{"hidden_size": 448, "experts_per_token": 2, "d_expert": 176, "hidden_act": "gelu", "routed_scale": 1.5, "balance_loss": 0.000593, "balance_bias": true, "positions": "learned", "tie_word_embeddings": true, "learning_rate": 0.00086, "train_tokens": 377100000}
Below are experts of layer 5 (counted from 0) of a mixture-of-experts language model. Rows are named router (the router's row for the expert) and show model dimensions 336-391. Each number is 50 + 10 x the weight over its row's rms, rounded and kept within 0 to 99.
Before each expert's rows: "comes before" lists some tokens at least twice as common just after its tokens as in all text; "comes after" lists some tokens at least twice as common just before its tokens as in all text. This comes from a sample of Wikipedia text that the model never trained on. Tokens count by the router's weight.

# expert 13
comes before: " of", ",", ".", " to", " in", " and"
comes after: " the", " a", " The", " his", " in", " an"
router:54 57 55 55 58 53 46 41 56 52 33 67 38 43 50 34 64 57 44 54 50 43 61 47 40 46 66 73 39 58 29 45 39 67 49 56 59 60 53 52 54 31 48 57 54 51 49 48 45 55 68 53 49 60 53 34

# expert 4
comes before: "\n", "-", "|", "==", " The", " of"
comes after: "\n", ")", ".", "==", " =", " =="
router:36 62 48 48 57 36 67 60 50 58 27 68 51 52 39 36 40 66 55 61 50 53 35 32 57 40 36 62 60 39 70 45 44 52 51 51 50 73 48 46 56 57 38 54 39 47 69 49 44 62 44 53 62 37 43 47

# expert 8
comes before: "1", "2", "3", "4", "6", "5"
comes after: " |", "|", ";", ":", " in", " /"
router:53 51 41 47 52 41 38 53 39 54 49 28 50 62 54 52 40 59 48 67 50 40 57 36 52 32 48 34 40 35 48 55 33 51 50 55 57 43 57 35 29 38 54 46 47 48 67 46 66 45 50 52 37 42 56 56

# expert 1
comes before: " |", "0", "8", "9", "6", "7"
comes after: "1", "0", "9", "2", "8", "7"
router:46 47 45 40 50 49 40 52 60 39 38 40 50 60 66 55 58 64 46 48 50 46 53 40 61 60 45 50 41 39 62 70 71 39 54 62 51 59 47 54 71 50 57 41 41 60 49 50 46 59 38 53 47 60 48 58

# expert 0
comes before: "0", "9", " |", "8", "5", "6"
comes after: " ", "–", "1", " (", " $", "/"
router:48 53 53 49 54 43 48 60 39 57 53 35 44 57 47 50 45 62 42 49 50 49 48 38 57 49 58 56 41 50 38 56 69 38 46 52 46 39 65 56 49 65 48 33 58 64 53 53 38 53 61 48 46 47 47 39

# expert 18
comes before: " ", "\n", "|", "==", "===", "The"
comes after: "\n", " |", ".", ")", "4", " —"
router:39 56 50 52 44 56 63 54 36 55 65 46 61 54 43 37 46 61 40 41 50 47 48 36 43 46 56 48 44 42 32 34 27 38 52 59 37 45 42 69 49 32 47 52 55 57 56 48 43 38 68 46 51 62 40 56

# expert 19
comes before: " ", "s", " P", " \"", " List", "S"
comes after: "\n", ")", "\"", "}", "o", " al"
router:55 62 64 59 45 50 54 45 38 43 60 52 53 70 37 51 49 64 49 51 50 50 47 56 52 54 55 49 36 51 57 43 16 57 48 49 77 72 63 43 61 64 58 57 44 32 34 51 91 56 47 49 44 35 70 41

# expert 11
comes before: "0", "1", "2", "in", "year", "/"
comes after: "2", "0", " a", "5", "3", "/"
router:47 51 59 50 60 41 36 35 63 56 66 50 51 41 38 66 56 27 49 36 50 45 54 59 51 68 30 57 62 44 65 60 46 68 52 32 55 53 46 47 32 54 45 45 51 65 39 49 50 48 50 50 59 32 52 53

# expert 16
comes before: " ", "°", "′", "″", "N", "3"
comes after: "5", "3", "°", "4", "7", "6"
router:45 46 47 31 44 38 42 44 60 38 59 58 48 48 59 46 36 50 45 46 50 50 55 58 49 41 59 39 45 47 50 67 67 38 57 54 62 55 34 70 45 48 62 48 46 51 74 53 56 48 50 47 52 49 55 65